{
  "d_expert": 256,
  "hidden_act": "relu",
  "router_z_loss": 0.001,
  "num_attention_heads": 4,
  "norm_eps": 1e-05,
  "tie_word_embeddings": false,
  "init_std_down": 0.00321,
  "decay_fraction": 0.721
}
Below are experts of layer 4 (counted from 0) of a mixture-of-experts language model. Rows are named router (the router's row for the expert), down (a neuron's output weights, with its number) and show model dimensions 0-255. Each number is 500 + 40 x the weight over its row's rms, rounded and kept within 0 to 999. Numbers have three digits each.
Before each expert's rows: a language model's description of what the expert responds to. This comes from a sample of Wikipedia text that the model never trained on.

# expert 4
Final pieces of place and personal names and geographic words like County, South, London, Street, e.g. Bang-or, Worcester-shire.
router:532537545504510467519511475490468540451494528498478539531539511476500455484474495485525512486491362466518501463491478496522520465507487491457489520478516524565526501497574529530442405458549487473453489545556366560556492493520475482413596547534512510493481472529539516539494488539528556458483528427492458435448511522462559514498457482497461506432471516519574461456501494554498553502473469479464569484454492538524567507477521489509454542503463499523456515528504581391474461458435539528521475458511586484505491526586524471551503501476528472499425524523561489532507511471591447476538503494503471485490497504615503544448534544508489527612481502511463579480536593474436483536497484476452540529532502500541531478470554461487499535520518534392464524492585479464484561545495550
down0:461384481439467520585529478475544415538489477529510395551447569571457452524495481510478489457452488554511423439492543457477498529551540534511549498546539519553525500532468586561529525522479407493595485493473509494472529534569532546523539486511529514433543555539457577505566479452521462502531516513508486521495494486401542535573483530422462545482511533565486575502440466406516485518435436495523474505462551504528486509478485482572521546505489465528508552478464526569518440462501473507530474541463539480477495487499573483550545470537505507484551523502423502471479501521490533486480508508501542549517470450543503465474500506455498504516532440543480468452461463505504564419532470536449427520548534536465508468474553429494481467450465420497455525518543506535422523484467481
down1:411520520429469524543454523530470513478498401525576474467546499548446508457464551487538447481499460580512427454506452531511452508486461519451514545493462546543490441508470534464535546459558610499494487478439492465546525584543465494524499491520499512477510456527452452499514472482596464469589485460425468449510571456530493491504496447470482493447472519496487542519460506568418416524479485466474501472513495456555474514482452510545445479502517529503531469418539556426403447446468520474470504487494365518447539487510450507519485504453503549495522460470419500501542498461482476464492541472496492481572502490455456466518505531477524498554507450515433550548511516522502593466521441546485512511496568506445534535504446496536517565558531486517549548509445537460534562475517451

# expert 14
Past-tense ed/d endings, colons, prepositions at, on, out, up, during, and inner word pieces like Ex-t-reme, con-firmed.
router:501493497517439558558499494528506477534495489483562482473472460532393479459487469442473514460482526516540447467480489503463474481518539485459473504406491524465478585560540473427502522495526536467498534499413494518539500478497554450469582525506512489476535450420517560459465539475518514461544481513505549509464515492450544430500473566437440542489471497473523599544506458476484447537481456475486553457475497490517422516528482466547563480502524483583590499501447557534451455496475495534493535514472490597463561473451450542540452535562436498474504493493506500524508547472484520448474443460484444457526487464536531488567473480511508556498485513504527537552433460482483577438489482517609550472554558467528532452499464552478612460524495490501507523558462542634529535517480554
down0:533404456494476554514540473450489462504508505441474549428429447477499453557542572555521566502469429559476440541440466448547461494503521462447511465431471461535445549512494487503515491513525435425425491559458538459516424558445474494453497481521533486519518531451492447525486505462495556451516507550508516498532431545518531454483478518546480407516548503475519471460532525547474501469526501482496499514472454507460476648466498459449518477524467490483527535508505473538547523521528489530496548572472484524529462454467482501486558482533467447536474507497524488483477461452453556523373624490491511559467481513489486515493449475512508445462431468473507551489491480469479564495496531446601509494535473476554504539501457476527477402536473489482452406422486505498510488486550558
down1:478511562457530446520602477518450415504477503565469476476575514474546449459533523486533478501477539476537473513464464495515520476485497499536532530493424492480492411533521552556530467488536430512520471459480414498511544572521471458479425520475536590494489478456558509528501434491497469536465500495489481456533506549518547479489411564473428458483585560508452527505507515484485575466438563492500463546525552553445520488468489575525553529448497505423437517529571519482531474525497507486459465488452426502539521471483465451464560528465516519486468524562548501505482561454524500546528425590496488493563559508443523471527485477498592474505497544515501492509474543520514501475467467497566457536490573500559559509544521510468561532531473538458426545514557476423430605533492520

# expert 12
Individual digits in years, dates, scores, measurements and table cells, and month names like January and July.
router:541557489469451550500528492449497600516533458573538506542483570454462497515560444500538565485448483488469429487499500469490540526514555547495525516492501550519549578472485503486509449452510496472566495594497490525575484560485503495488476460547515491523504524516475514498484505525524561483485517573507439494466541528506543512499398540508512567496403530488516507527507447547506493500400532441473609477514508527529512486599514488508529451459528499576533520534548541494529535461482530551478464502554487569459549515531507515492501536514512478430476523535510468507516453495513516512538439549451561481443442544526462509530516475518514471513500440556405507522440493458520595566502503556526475577583524529448552505546454440490513539498526531470515448502479512547381588583521506
down0:431505475501499532461557493474496465440483525537492523415522520553519557558545469500519462449588480505537511505482466482548513503464493509470562477486503513516534528476594453421551528447576466546528537585455495530511507475539476511460484607520485509536479554525527473543543512554488548458512523446535483505450561472539440464541456440496493495493442510431468495582456413496470505492485498564480506578534549521461526462463514453577509563519441450487497506469584545517540489514550552543476427486529512490480500497566507468485567571519473446481523511502439477437393517541508511517497477533551485512486481506508487474514545460571533598542503450483497480480502468547486430490437449475510496510481558463498543540543518490481496464537477560375484429498470487530502505387495484
down1:554531558547505551487498519492388547534491583527457541437434413477546537479544437525524518527543450492490421543536486467553479476515527531551509511460515428490547478483508501501497464508493493504450549432547500457488516439525542518541520489495538477555447486498502505453420508498500443510493496539506522534570460586500416461462523485490435433464494460506568418518518536561532556500568457556488487500544479475508501498488435436484488482505529514467630536536560506456451469456497488488425543458535464525510554494546522457511489473530536584496586407415482538570525473496485535499533523419519539467548558488497498471492480477537543496461477425471505565468456495531496516504540542566504433520471513437478472564534507470459512495457512507449475511510571508532529492494538433

# expert 6
Word-ending suffix pieces, mostly plural s, plus ing, es, ers, ness, completing words like Critics, Analyses, diplomat.
router:542500512531477528433423533497481537423511506523590499464614489414538446522526518416484511524440505480474492472464504503484488490559573440581449536420457526502598510447497565498536490444464479455498508561492484492492489582486499531502562517540559530512509461487519506448457541494498503499484526471490489476507446545480498545503433530509512478494505497469470529542441486498378508473488552453458498452571495479483471462496453538475499513604479516463399474535558445480471512497479507516468514557428531502507540499545460501438515577505507587501496514529486459436462477433498516555482564463420530478471489488464552509553458435509511496506461491514443512494486581455458570534556536539457466566458438482517540482433526564479457536455496505567496554492513510536476532536525553
down0:545477512533522435491514532489457394492412498491444458491419430482541527513499504556489510477486560485467529501533481538580537511489504535495479542504483530509477521417465550463506487450433481429444471557452493489468471567539532491534580507498458558484492513538495437503563513505475480458605498498479462491509458519534448449508476500553499544507436506475500463580528492546546534448535508493485517515490527464506399562474498465531512423519525451458500556541414515487471476478456465502527457473548586560531488539531441503459515446388526549519489453553588473468456491505417580499476452475548478562414522492518497470569525533546530458554484469509477504472495426552517520494523460482556494487543488483502527458457454470518504538516535498450543564422533547564476441485470516
down1:513534542401460451407523483501468564513538438538530541492581532492516447558459519412492426501524476471518509561501494496518523471505513529493514484497515523495514562495448504485408549555494452549496547514483556481493487544472510470536524404473508511462513498529475473456475510480532495538472500475494550547451479464487567491469555433503518542514540482519433548551526426536505467497494525565569467525514514521506494536451569516581533437538456474490517553426502480434491502494536442520429592506501494528456529561470474592473498538491452484386414472483502516513523437496469530476496532413488524466482448508478423463543497503516570527549547456552485509522489558474511473413530453459528514501504504497477410530436469473471519463444565438495542488493421470574525474470545518

# expert 2
Single capital letters and short consonant pieces starting or inside foreign names and words, such as K, Ka, Z, Sch, Noyes.
router:473513502500511490520520593472519501528524521533611492533476529480562488484458443501533541429504504470489501497548488422428565464557487481485478500465470437499475526535523465511495509546522500433524458498478512454566392546497460454519492488486508461496523491493528517431496592466426551437436548521493484495443445469500514456495522545548536530512481500526513474443589445482487470472496548493473520500443462539497497529524578499481497480590491460537440498546479490445479512465448494487481543572526509480482542479529477578466543503541642504537442525525496495457522511487479407467485432554535471451448473529553474568542438596437546496474468513566462489489499497482498444555464540592494544571497500566477490540475504521532477584425447496521515450505496452477436508532485524
down0:503451475487486492515508507515500548445487519499565521490511630457450509563475522533523488495474508466458522410476546494589524547488518512520497508484476577518515512592538491428492456524501497455566501481451521492451520519420482491450510548531494462524516505468551494457450523498478511493516516500480547510496555509515505533468437525558428539554518544375433501493594487574470450623498480543481474515482493485451442487506526543478467493465532520503498510462553437487527490477576539513523474457485540477534471537466580495506548495471518456528508484500536535526569479482536560501537418430532511497567528509456507463605562466471521449469467498525488553513483553480475463518561609551584543481488455491469503503483505513453407483483542483526526403478460554481405493496478520
down1:500504487506527458439424501514482549503478489493521567473539492429519507484491526464499493515489545506508492548511499472461469431522511485395514544472494474477497572431495529494440604500561486492449498483463535532511426500500560482602447489474426504523474501510484585457495540516580527527545489515527481502534493505518538507519532523474560522485520520462487511459520414441495430502456471515524506515497447444502478461454541455482565517598487427553564511513465567551567455516554443482498451515514570491501579522438501425571541460503447421526512492508499525503534453575493496523592451497526472574471529566507521526467469499441586506500502434546483497508486555562539573432523533439535484473475495515475441467531456520466501515542500511475487552522483558490445575449591464

# expert 9
Bare spaces before the next word or number, plus mid-word pieces of technical or foreign terms, as in mono-li-thic and Kar-na-taka.
router:587494505535517461532544559447478533546486551538498476498498586492501477520442485509519553505511489495467513491522545506503542487520517457581488409452500495499464521542489597478544433493547445442559493460462486508534456541509560479466472474558465523526435499475494498413479516512474555465484517545498464519473509474488488403496477503504477485486460451601484547558497528579535525529497403513445543486524569484553519500512557477489510509513522516531453519495510513464458512453566443486548592571568451484575501572477488533455465530562553531423497471481553450528521509534564537508540518519513509455489504491523447546514467515501486477493497521496478577521532519512526514491509514603532487454506522502557536524451487471499544392494481498493603495584347508512535539563536517
down0:533463545469457496478482467495550539479487487508528482432487502491526470425544637420509513488520475509529545463593570544469529442462518494524517530607449486472426418506462470472480548499481446494488460493486585518518544445550473553490567440554470530501578422530510512607514520528532517437509528501483512478519470504514500504474518426531543519554540416464499461524491497512519428460465507510483564524467465503495477496487483455523449478476436484488458525532560543466558484400488452472471525487531503520552523449496526478481539449565535567462552512533474479487482485426545462481503443553446552468468576488474500519507510484503485485498416511493542487551531570474500509493531530566502515522449519455591430559456413458429512515508510514512531491438538482491564477486496561
down1:491468500523446455509456491422552506460545461527484499547550460519532528492545512549436523476433532490524481405544527557515529508543532489540421480551488482495431580508542438470560479496473430534470539496520458494519441492461526490521486443431520496507470513538557480488552502483524548481479535534505433558523482485512510526452457559529495504472473529453563527497418562590491526553510518462558508483497467531514569490521449506490466525508500464478555411530581513490492491501533513525424539463493450463516483457472480477548565531475549489529466427553494485464447481431511552467461466469463489434453468530457533522456543598488450500515474592537417462502510471497486507617459546487494549497468505468504549430547565506495459543469493449479581502452591482536478461564440504

# expert 15
Zeros and digits, degree and prime marks, percent signs and en dashes in tables, coordinates and date ranges, plus word pieces after hyphens like mid-cre-dit.
router:497471492521447516556492551479449461545526530566522483523567532499476572477472510516453554551485516441428409494494480477515540395559487499515531438522502542513502518525554496473511503473487456433544502505411468546494513510471506436527517515446503471520501484523493493476455531516536461473454488576611483511487469473449583449585500507564614471507467491592477462503483444529467615466554564525458491488501591496587492479553515425586515505502486453542485471495509549472507517492483478511446527516480459516448540537517514498427470482478501531411493527475532460478572506495540463459558509507554465522470482530472428510438456545506498544477486436477483511438512460545594524522501509472443611483481483442490521493545507517521467506494472513508439513533439511424488470499475470
down0:410433520445491520492458524523457440496525498485488495486473508462522500535509543486465482475530591457627526534515508474459461535562533459523473457431527436520542424450525506520484410463513540525506547404474567521445496499471545441541535482474465509489500519497483472500547499497494550478489482484560496565518481451538532552513473545479509495554512445508566450486524468522491475541435568486477460519426512464534454516423544518496430468481493475486555494529545455546440502530447546528432466495526478491458466559474540465484483560502559488417512478514444491415486513579515498490504402516509436605527472539502503537512481416453485523490556510478512437458513490575507488512493445534529551428524528530514445591515544458554522456512435454495519534515537480491419501489424482
down1:499544516533446487480466530593576465461456480547564493574511524485473580510489497591493500524495515505509487553484521485503503531460481410558442475580479471482518488540515581518526429525523503510433544501566533441467421496562498557535545465481507493543494471603511450519490497542490491448487561447481550556381420453509417531489462495427466468523528428555510478548489512538496577458536556507507532478508470492499605513513487499444445455494480415535505450453436463498533489543532523451451427468521490558491488486496492489537504454503506420484409532492476501479483498499507453535531467455481494512529493519504479530521464502517583453496561547523583482528506533520488518507503449461512477502555484488595473486551503455511436461531489547413495512497469498503503561451523549

# expert 3
Sentence-final periods, line breaks, opening parentheses and == heading markers at paragraph or section ends, as in "Serie A." before ==Club career.
router:509558470535423539514473485515480542431530535526487487473502519505496489438422501415561493431551499529521505497539522450499498490496511509533505453475516436577514534400472518489419515502521486498517477477508482520563475498503477530474491564528435452488527479438515484485497564502463583454500472534467439491531477415525512526603400484549463510487443553579506484516561498447490533440471458503502505510520500467510456580518485546549471435510550534499444472497449520452509492514455441506493521471538462538542527535529428511507408478503475509505517495480493589428540484517481502491494494570526512514392537484470516487502591539528453534529528461470493536482487466460480485516554442565474543454474493491537513421522544573577436518479451457502556518532428631487452459536544499
down0:449542554507564468527550506535452528508577507479505580516477473494480566479503500448551430533513452518471502499531513503575554514468456457511457452498446546479501444514426508511488443429481526680558503531480531559445538508469457559507446511505582505569441489457507538511503498573526512545476509527469519567561444477460457501547508486606432517538554465501476498508489531502581440454522459470536523524551517495513577526487526579516509538483517521439457510534454524457567538458520505513497470486537487503525459421459553513530531436484413509470561493484513534523509486500528518514488431540496513469457498505486438447499552512479500519497555538486464469514496525552517499423562551460557586488453548510590486528504482537489569451479497490471524476507546499483525524468574497
down1:548432505537560515491565448495468448410559473486510514513540519503576483471507511455483427463510478466536455503577496504545514495501475429470548524518516491507475500450472474513503455533458540396526482480560469462498560481541481564524517499520464469502498447542534471532566476536514544474422498541466451485520467447554494424488529443472562424465454461581561503516550504493509521475510479487524439540488586512469506476558514460598383550497547477544487540532503527502487558523501443506474511444450516493555476494547492511535528436485451442526448469494475510497517475543498500546570443528544477494490538446506538494509485500508496473475484546491469500515607492528528518586561429507376515495577566535415481485501493462496526499414525410490504503535519483498585480478539494

# expert 5
Capitalized word-start pieces after line breaks, dashes or pipes in lists, infoboxes and headings, such as See also, Physical, De, Ho.
router:554420530506522510597476525425497470542464513517506549597530613463509452507404428490521521534472515507477477505514506450479526466515509500489451489529417564525407570509533485402503468492519567443522477548383485540510518535479456536495470477536513515534492527502531509549469557538550482465478484524504537461488493508544474513496509566469560490525492521538491452469493481523519477450472407531465486521578574449514481554514519536557479502506539557491495490517502532520539498437491488547535536446460567564469491548598501593534495579466536474536481518539517488443471517576500459506538471511551566496526515617445516529524508558566550463518522477479493546513532561516512520481500525503531542467576590599500510535511483517481511498522460497498499529547466513498525476548465469
down0:510478471482438466500550475410495502502597498525502473414466473454383512518500514514557525456524476497510475454446586488554529511577539517492500479563531482417549544494432505480502587528453530471493500449456455585573510470461503521479488528529560490462517539531463466499526548498559521491491494539546481520495568542465544531440432431525538488465491465434522491577441620526512521489528501479567477488500456431538513507503435470505539497544489519503470495515473496525548533598490471486497509451554489517441475585489505397457528582500528477480504462530466500558457431535478466552529483490405468485476515556560464506569475501523480510535495470495533541531472545487539475488504539473501532530427519478537462504572488513443526497532501489472588505435463478523553545465467530
down1:493546481504510491508441487530467433497512458540471444510472491559542563507460618514500564514479469492530522497463500440509457454428477495545541532431480530499512444474528489489457468418534496570484586542441480480503529476546421573484477480483525491503467494436522529454560504524491505428508529510420517554506476481487548444486575505465547518437546475559475488475467527492488498442543515512493594457495418514532530399516518424493504597437511498495479478510446434557534500500591459492483505517462484503525488538514461519507513469486595453486541532513486525404505465486532457482482524512542485548532414455458570510488473504584534527434520552487483466493555517509519534565521510443475563490445505569509516522570486438496510498503560556456408491513503469506498521446435452

# expert 8
Content words right after the, a or and, like son, Crown, British, General, reserve, and first names such as Robert, James.
router:502514483533499519582460573432481496418452511525510554541528548494486531528437548529547520528490493480439506509467514495479524487552659459525476530509464501499463523506530504539483557473581492517492504470464441500498490551465593390517562501455579515564507462497484477480511518500551499418415469530501491425488499464432530480536447472515507523515499492480516553512537459544479490509459498491478515497500515502621453537511487519548464544497521477499475533534529514493451539436545535564418490557486525498464528517502458519411477542525545464493459578519514481497510530523509457528487476570530481448474475563473562520494593573518574510479424415440426502428534488414477500451480478505531519560567509504494502502541604567490516511514463485454501545501519513512497468544496497
down0:426482463516447490486473508542474455528462491447508515473521487554468526531552482430516528557492494455490428480447389443511529458531475527522396530495502531484423528514518476486541524572480503461583541527434512498514507512521551434479537496565490586455501483482414433477637547488522506524451493523455447518505520388519537468535495549497468470443545532487497514497432526488533447532463545555531549531538508571449489473489424460485574468505455492455442533522554486554470465497482501463446464534453501556542465508511443466502467480546521485490538454480522487483467541496583538518511510417494558463553529500494536517602467467444520453568467517465534549553501539591495445464454502489533535491490480504485489500510493510600551450481497486468466435512510531455517505507470495
down1:476483441515457546456434502486532532513488525517516421486435498477476506446511478512536543507507543462479492452471589502458466562556512546521534514507440533496530462557499478412438471511482495488583458529525533538477499503510503518576501558478525453557500493482436526424523470480438532557546487518502466501480437496451465427490563505500519519500442507480532496463566478516480532492530426477511523533528485529450481567500417475523523444458493500516472529532491444531507571472493448484477494508532534548518451594460502455477491507567506451522524523562518462547485460545535527439533609505466428548539595497599557479474498510541454496493509492540473503565527553466534519496448555481522502515479576407492477463377525562546409443508448578528498467500512547494565476454517490

# expert 0
Function words such as of, the, in, a, to, by mid-sentence, especially "bulk of the", "audit of", "elected to".
router:550510534594500589399485512532480570533524581557524483509575485545521489577486489518503541515472492532499481433511531437534488499536563499529499422518452498521418482422450526480564478499539488503533478541479432484446451504560454437489472475441517463497455512461511533499512524450532549538489541530599494488471451523479479457495505451437530523407475471542542508555532505551482501445460495380518487471481520423552522499600462511514550446528497553478496489493470496522476413502479492528503522464439515587462527530519486511504476586513492494467485568508578445489557537446533490406492475454412554540537530466554468471509515503479505506440522511456530519572503578486562485513516501531460515458519535563512480459526536554487529512501532544482474496511543569522495529492455509
down0:508505454511516524540479485535514444590503478552533493475527475544467451490488514567516518500417446566436519503575534462492525570561453429509481483497560506443493459510440529435456455499488503450480573556525538464519509467457449528567498499468484494433552483507510455499458507532566502547488510503490539475448478529422472539578463488489438577572545444509519575516525517520488518504503493466446447535576513526489568476490506497433433597494441487475539526533481476463528513522574502513513435476519434506449515508536479513542506554540502506464542420527491556509504526470464518496447483552483482563457443430446428538481474472512490530437480574506463578510495568480484501534495507463552515456456495416467470576406544474533494543512544532513398453452458484504475524531502479
down1:485486505478502498411453461519491559408478459522489481465560540511532537503507461534489483580487508548490536520510468480615506572487448430484516500470525553430464445531508474537468505415498434467494451532513503518454503490473424485480495442531468475548461457457456508490539490501508525442507466493541532422499501515547479460450453565441505466490566492523495452540547546547470514528524461524573546487468495517518500517497535458539500475506448537484516518571545543456560427577417523405472425469501561526465517556526451457542475574459516518525552405532541492530482496550441495512473542490468493612475467476529522492520471461463506539439541531462523490476539585575500498515500443483472514498448476549521563509527495460439598582511421517470465468489507495485498557473503461

# expert 13
Pipe separators between table cells, line breaks, semicolons and dashes in tables, infoboxes and lists of sports results, stats and credits.
router:490520461506515556497472520483465564470468518493475495553496507422477426438458479480538483498543519511485483454530525486411478401535443534562521429486510555488532596479531542514622482438493557480488417481480533504595472569503513501470494459570534521505453446485453506499507499512524499545560549531538508500498510515517530450480472516490590555511459526467549510535470502543497488556446534570486480490497513454491525486598452469545542563513512492499432423553424537427548460536489415557485460529456542501509564512475519444470501515454511516458484511511529487482490565550548487512531477476457515530480511522506505518527558593474499541572511496581513515558529486501510503601497580548442492512497489522424525437488533407508529460474498442511484519487492423510476461564486536
down0:406502422457513504584492533481588538482481437484420533479529487542482488440481497562505502529486530529523460566463473466481501478522480527461494519500533441422567508480544484488509480484558421553520563512588407526505545460446548519540518564503454511462521486403414541427518497476517524524481542527489501471488487471501553505490462556548480471516435485587432606537524524524433469423530483468462499507433561488531483485478511486469415505514508501525562571442512583482457524530492478486547510469522511474437518528486508483533533435535509477465510539491503456467451553480535551512551474493567465489495537431477541511561546457481521543473488464552552528481508515497452414462451486495493455443520461506496508479451513521606542467511426494476474492533494436513480542452527556
down1:503526495444398511459497502431599496436466515551511483484562560445532432617496548420502497496563562492532495480541483464461514502443492541483482508553561461479485518531502555596525500526431473530517471498455453481507485585476532456517526513490486521505538554451466484524566545505486555501555457485530454533513547551446463490525480480438553516527511449508500580519521529550514542520485542477508502484465510415528546445454436534494486486459555450570513469527517552549493519498482557561536532444506465523452527539489446532539576502498496465512526562499455535480507461487447561507519520523458506434474461488494537580493513533482525532458516530481464538521556502464510479470550579470508440522467455487487418509557446444492504552561578488479536515510488434474396492466496402

# expert 7
Commas, and, but, or, which, who joining clauses or coordinated phrases in running prose, as in "a cook and impromptu".
router:549523486497495482533406507466453498517540512498503586612481477498526566418548564493557476542476492467482484514525512499494573571513439472575502503411516521521484497512512459509455497453488562521494504488532521483462510535534546442446491575585414497492466434477564525477544517557506503555474521503481540498470499441482540493562515492555480477491511539481529573491516465527398595505479447495426501501462489513495467541504490500575558452532554481506422530524541581433460482532502476535493461468465520468425475531525476485535465537590548520487520482443524549489528511461477461478532505549507570489438540530543538535498495497535485545603498442443453478497503479505475535567566537478405497442466562545435524449477496495554525446491501492468502532485450472522451507449456550
down0:522522519470494518526536492469522561458464491526463514463526549593533454459494531529506493523549513538573428511544529469562546497475532487468573499468479496472545465525510489490482555567497543538452499544539511479463472515416559535542506493459456565512531455472438395490470513503550460423504490545528525483612454545498444492476551471434486542487457529460505494502532424487481512469514534579553458518528531489503492558526487480490502453499568485516476515566420508490512510517462445493479508490527580522553537468506522497438492537501436541524561459506549542483518483451480547497551455512495479420530548518446489529476518522469494513496493557527556481557493470548404497472493622543436542497485476554468403489577426529543507506471538593486587470497530492484490511390545479
down1:490457527574490479529583490511530521500562541510479486410551474463474439495520507506477512548499469526517471486412413467528456501465497485505484556522506506466555480433526425504534471460500422479570479512482543472443432447468562456466529520475569445445582543530454510469537512450485573571472457482516476523523494516474477495449403545531441500496418454484503393516538487490551500485561549450550533536457513557419476485518476461500510506514572477462479443424484528502437519486589473535548567528510501490509426555514499502552522594513483492469545483527490509538557503474491454456522446524497446528461552542479461397506480522501479501508470513538517417486478399434479521479480447496490438487472440476496493502489458540508495413469493502502550493504486508505432560470495491

# expert 10
Nouns about films, seasons, games, albums and careers, plus word-completing pieces like setback, gameplay, painful, in section headings.
router:502516492495437515528509503476459522445589477524498576511542480497475540474542492508515505502527523435468455542540530490512524443533569496491464509504464522501475505470575512464562453366546509466464483514507528494493502477487569488496564532481530506474453503478491462512339464545643568438453614515504528481480555444488489431462477564497558519446519523538537558527522571525533491529437484465486507512508501539550519462505505526523480508484506498491549441489562553465451534491515528510444492509517539546535541529498516531453506473477492489516526552506531503552529564447543481525466441501436476449500511532503490465495561509518526571496425431432470575504446506396457541529449477498427466502509474532483579497446565480485564546468484429502453484546467438506501508530530501
down0:565496545540470482468551510570487506420445495491555465516472535498476514430537608516467518519481468491487507502454498452441517551494471562495517390472480529532485485447463551572536497471588462503473475455575547546565501500502470485511456433526474535501558541398484476438485512550513520504447506496514455499489513459529452554458511469494484517481530500536434563512463539474451569457451512493566462457584565490469542443500540512581457469458476559502530541498533472440541500542455489488493539532476520482488535498512522488605534557462500531564567529493465474412484523505562494483447527457532488465504502434546513545528504502526446473494471487521445450522520514489493386492558565530483500530498497525451518599502566564503474537485535532619522491501525544483505487485452528
down1:480485505567465465503485487514493469567371534541513487465483524492532488526573558473452418523511539552495490476518550517589521529480543474444506498513488481546440514455532450468427505519477491463482462507442539531504548502458489530475551443555499488508533449505537479542532489482416444492467518523492518502535535517496499496515437502533548432488484469474544453491481499491491466516508495502500481491496554595487501471495588525531530533405452549485519451511432552509447445482500510499512570535507580555505462420501486441467527498520493531482525563428473429519511494548485507506597516561448467461532444453514436579458513562521500497488463507505424496487543445509517524455584513505405515559433567512462511437460401499535492437452469554402485496456515514525461486576456514

# expert 11
Capital letters starting names and mid-name pieces of Asian or foreign names, like N-g, Gu-g-genheim, Nan-jing, plus hyphens in compounds and table cells.
router:580579582533461552507523533518378536579491559477468516477437527489495529520520474501475548484480457454460490512532535467489571452439521501552406497495530484533529471495473521500502559516537543412542514479421461484513527503651492516520487440515486489502466463454525585495480477526515459513427531562513535517486521482546458539501469521575522563505485523528498510548500461506525507555467505529519556500509590517497480533594466425527556566464508543477531546558440441478470477489505405457437443490517518478423518495487500492448495481498521426565502565498536444484492514543480482514591520544458494507412457493493453511556551482520526480495525468573549497493480497510506529493524501491475502539599559479559499524469506458538476472484397487508517477518455559496481520482483502
down0:458491498511590464441516439457481464517510561501500535476482451476422491488435441577466503439464479473473512511549536513488446535542511521447436576513562530531479485534493525508505512551468531489523463452554493525507574462440481479493498525535441468490546515548514550521527443540561516525525525566468512527502434459465527545553587456535465517577496530486422513490509487468436551501515475488464463486503481567393545489484540516560495551530469498496559510527510534487473543476483514438470456486559537464546525455453520569483481446514433540480500479491492567552416516481463563339520434545479503505444534486512482458454553459466520529524516533464501534494565461576510543488505437540455454472493476438480458522487562547529420562481498520468448493529531560542487459551516514
down1:525356468462499557562523558445508489471537509443509517506516578582473492522457522477505515512543489524508529473487528522496544482501539565502496538533518480440514473513486533526540544501472539484447449511478506434492540560519563547458518519586503503503411511508506513577520555455535435528488490489526554526553497601420487521462473527531495546546539536494502560540503478503576495527481456506518535483456517513463513505455578529482483486502551539505543553472425486430547499498549527518489451495487512522544450489423514554488480590515494472517583471521556558429493487474538517486458539480483437481509500455527505463515494468547468535452529489491510517591512549504387521568465560530564512509538438407511488471506502496443561468545542582566594538464487445449483482537503526

# expert 1
Auxiliary verbs and subject pronouns in running prose, like was, were, had, he, it, plus "be" after would and closing parentheses.
router:447521570467526536565461506534513496514535524475512501546588571509467563404528463511493508504449446504443494428511506504410450464512563492499488476495463497479499524489530488507505435376521544458434495488537518536488429526510568459553495504524452438467473467475467482432491459560496496491431483510535587507517458518477525498483454489470531525514453532545487503555487512504544521468500510485511437462573500497528504559517455434459448543514562459456502496525495468547567506410502496487533551485513510478506476559529537519478518513477474587439512577487494494527479537502487533492503487501460535482378508575492397571514489565517466514538477497467385455502477466501531572494510513461475457422502507544526489496515480428564562503422521479483601519458523423486453478550467502
down0:535495475498492568556433508557512495485484479477507498510534532483471519542459506409459454530474442545464460495556533513579547503512481510465564545616503475494538543507497513409475511480377560500478482431487411557524516496492466530562501533543406489493503447515501498482488475476471538522588523506537542540477524495436558470514471627485541458531491505499520457460502484518452485493524468487416480555529480500488572465540480512510549492509503464478506526440509487516470537523500521539568473544509487478436542511452417491584467440442511585498524464536525521527502510479506489509508444483450581489521503485443517467430465398518492514460517446467491568486531496444476484542497504510524529555460471474585432435584472531511515419521528437499440459505456451485550515463464525
down1:450497498508506440498442417543438503466473570569492447484484580481521501461556505436452519519483531556602504469523534491471498549417511540577472498516503513549438453509463475487564495507485463464576464474435443544470454481510444474464444553529453477474483568492584489545443487512415449522526570555492504477517553486485498535502521485528488523551520476497455470549460532489463480468554484520412490555435396513508450470516491454446538537568447540477455526456490551486462506409489479495500455540464538526571517498547459536444517484471526465476485596534461536535495473515434500488543445561507443497499462415577459524475507463502499512510424518541559498465505535531508534536522452517502491526472446446467455544449476469459486463522479516489469501566411476474486489477515554